From a checkpoint of a small mixture-of-experts model trained on Wikipedia: vocabulary 8192, 9743 steps.
Below are experts of layer 3 (counted from 0) of a mixture-of-experts language model. Rows are named router (the router's row for the expert), gate (a neuron's input weights, with its number), up (a neuron's input weights, with its number) and show model dimensions 128-255. Each number is 128 + 24 x the weight over its row's rms, rounded and kept within 0 to 255. Numbers have three digits each.
Before each expert's rows: "gets" lists some tokens that make up at least twice as much of what it gets as of all text. This comes from a sample of Wikipedia text that the model never trained on. Tokens count by the router's weight.

# expert 71
gets: "al", "an", "k", "ar", "t", "h"
router:121152119138149092181139081102116034120092082094109140126104154086129167160163107121150131140082136149133120131154070092113119143129116140103163133161109105102115124130130145134112111158129115145095084101091137131126119151120148126157087142087136129137111142152127117124114113109094150155131136130122115119131127140097136125124107145149130096118120139128099132136156093160165121105093
gate0:138100097094144115128171166143121162145133150117163148143092140150131133141103116109162129110111135098107111110106113133141084128153092117122113123098154139130138134176136131126127092145132141131117145127120112152157081188134118168167122078112111094129097111109135130153092111108119131154094166132157121140119087139154147108129137135104146155163116120123122173135130121099166117169096
up0:119126130146103063113119111142132128166134086150101132127160114169090161115164132109136111088177109135156139174141176143144158092126116161130108180165112172106084095120144133149140124080090136125154159110123155161134171101118129122099150109145166145132131155147136142112122106067175169135154083109118106138125147132140123105149140142165130153111125116143101114104129135136177083131106
gate1:134138119112102111132149166102135109138144119127094147165131137143100112132143156073142128109110158174172182132122136097130133100112112104148155139142084142129162109139151095171083115114099130119156145125116147074125124120116162100094102126106132144149083175118136140144158118124140119186117095139131105148126110155104124134137135170136114161170138102136121077124146126118136131125122
up1:108124144172099141122105139085133084149127130172144158099082114097156096148084058143131135154154105104096120150120108147165108133144119141124129121092144118136126129145081151156170163137130188122128125132132126120119149121128128094128207129141154117116134139111130128126125148108094123154148126110074144163097142144118132122133098074152114104152140116132131126177161112148100151145136
gate2:147182118112069144145170148178125160132129164135110163098186136074132148142123109138124137143173103127155138112104139140095104145183145135147151152110093123166064147117087129101128141126104131152123114137130109121113150108119119140080123112132110117134162117094150111141100149087070116156079126166092111150137162138110150103152144120146113139102116154118163147086112116088101128140114
up2:092143082135119122137126166124167105115106139123063109163144120113116125139129150113120154113145134124146142120158151098115110113121151060153107101128126131124108125148142126089084156162155145106122124128107117130182120134100116093115119121141125133133123087148126140136155136108141127186108131096130121148149123119101134145117141106128153126159093129112139204144188165153179103152117

# expert 114
gets: "ar", "an", "in", "y", "or", "i"
router:143151088108152136192135100111134096153090098084105146138104162107139164124142121133126161119115136093127138141153098094137129140145135137112141187160151112140114132123130138133100135124123130127105096090112135138130125158133118118128092110132149116098121162146095132120165125127083125166115152132131135118091148155111159123168099169182147100113097134113100123116118087185146138127079
gate0:176152089112108135134106126084107111141141164125128121160153178113122152116167138132151160136147102137132114132127109123130135115189128180102120124116119133110105145139144120125134111146164128136148081078157122142093162145134103126120085089137123109102112116139182141132112122109094102173122091159148125150105125133151143117176149130204126139144113130135118145123104088153130091136152
up0:167131137145121088139096170132124175136130177142131104127113125112128145131174150108153104094116134146172119122126079074117156129135078144145116107161137163137116157143127151123111112129134101128119150114184131160158121078112092125116145110161150073075117118113100107170129148178132114126110156121122115084163102088130116109122120157145089114104140080148143100137116134158171133127130
gate1:143108083092137113143130113137143101156134126116096126129114161132130132112114145152132153130146168082158106117147074145067135098138090183146116129158081142127103105111071151121114138145121146128136154101088171105156145158155143076114124124149124107137150157152124154119134060161160153130147094154131124163097107160113151116100080136155147126107122136161133089104150114132184103121113
up1:090119103185169131132144105114133138120135086135106129098144130159129085158144124104117120135092120129125118138104130144110099159157109117139133115087182125090084193107119121142131132152117104111114091100113137141112111143137144104128116153090094115143144124080146105163092140137098118132161164126118124131094145102127125140142166109118104102174149100076129089167134093126132100137133
gate2:102154133120111121142197125149133132156122138109171122118132167133122139155165157136100116116094112163118192126134122100154117104132139083129115155111102127110142133110161133154128139133101128127096167140127188135113143155103113081129130104098101136172133144144174176147107137178141110142131104131127162109135138158121105066148142132113144105136122143136155132144091151077148141113090
up2:151104134113128148095135124082116110144135170129143111106080117117148137139178134109123159106144163102122135141100137106119126123140158103136081173136140178128195155088123122155197108065137109121141142115134171115153144170117138132101114139174136129137107090172132125136142123143193107082090144115112143130087121118082137132113129135163118112132109123122109112131106121163157163095116

# expert 95
gets: " and", ",", " of", " for", " such", " in"
router:160142124103126077175155078107111097114095151062109166091131147119110139152162124110120123137126140143111144103120136074117139171152101122138106150143144104169117123095143142182130141120091141140100104124107170142126137155093134116104109096111137105107085173135119116123175140130084156166124139132139083131127124113150120113121118131190147134162123154121065132153168114153149104143067
gate0:161179123107144129174130097123121112131146123116159105119091198137113185139146142130174130154130129112130157109127133106088137159141140121110147116126107123162146128149147117170168156096114093068078096114117126149151121179174129111097117155161122110123143124149157120109112120163144155119129141119095122158130061130107109144086149132127152132111129084152067124118125116160114151118116
up0:118118098123112095139112134071121118164108123117140162128136137114144128113084157160104121128126149093109157127126113143111137079160119155137148126113146163068101134154149129164130156107114099143147118144122168132148111127112149156082104126114093087167140143175126123143147106156146115144140141162105132201129100130155132126148129153194165139112159106115122165130156107115107150151119
gate1:094158167102098106137121112149137136162104104124096123122146159100110144111081125124130190170118166121090100123115142107126096128136168123141161128130126088152105104089097148163131110118153160162115072133165119159102144160115124134123115136093180097174121145108118106176169155130123161112102084134131126101104121114116144131191074138129140104131141155112143141104127126167165111131128
up1:091166150132171162084166132131080115106098083146081165088135096140162123102095169128166114138159132133134108142098171138116110123109121176114119136157144099113138105120163124112113084134147130162083141109102093132101112138170159112112156129137139126135131123086129125171139100139118149133100125142121129119128078104127167124120133123133087088100137151140177126138180133144168133132148
gate2:141101143107138142168204116127120113144106165090112180131109126191135126118153109124109130121111157154144121118123135127115120113099134131119143109187193086152172113121125146138148143112139090160134122137088119152147125143112113129125121095125157098137154127133116120127167172158082127143169134132143099123137097161106119151106117130156118119105078159122117131130147191103166126088102
up2:108112166133139083146144162121144123167090110109117155125150153165161125143108136091112115124133145197130119138086168126126133100102128174103116151121128130115135130111150108193106167147193088135112120116147107117126128128064104076151127111100116123137125146106119116150178130080104153122133109121151101127087131157120138136166095148114147145138086146115153126123138147156136137168130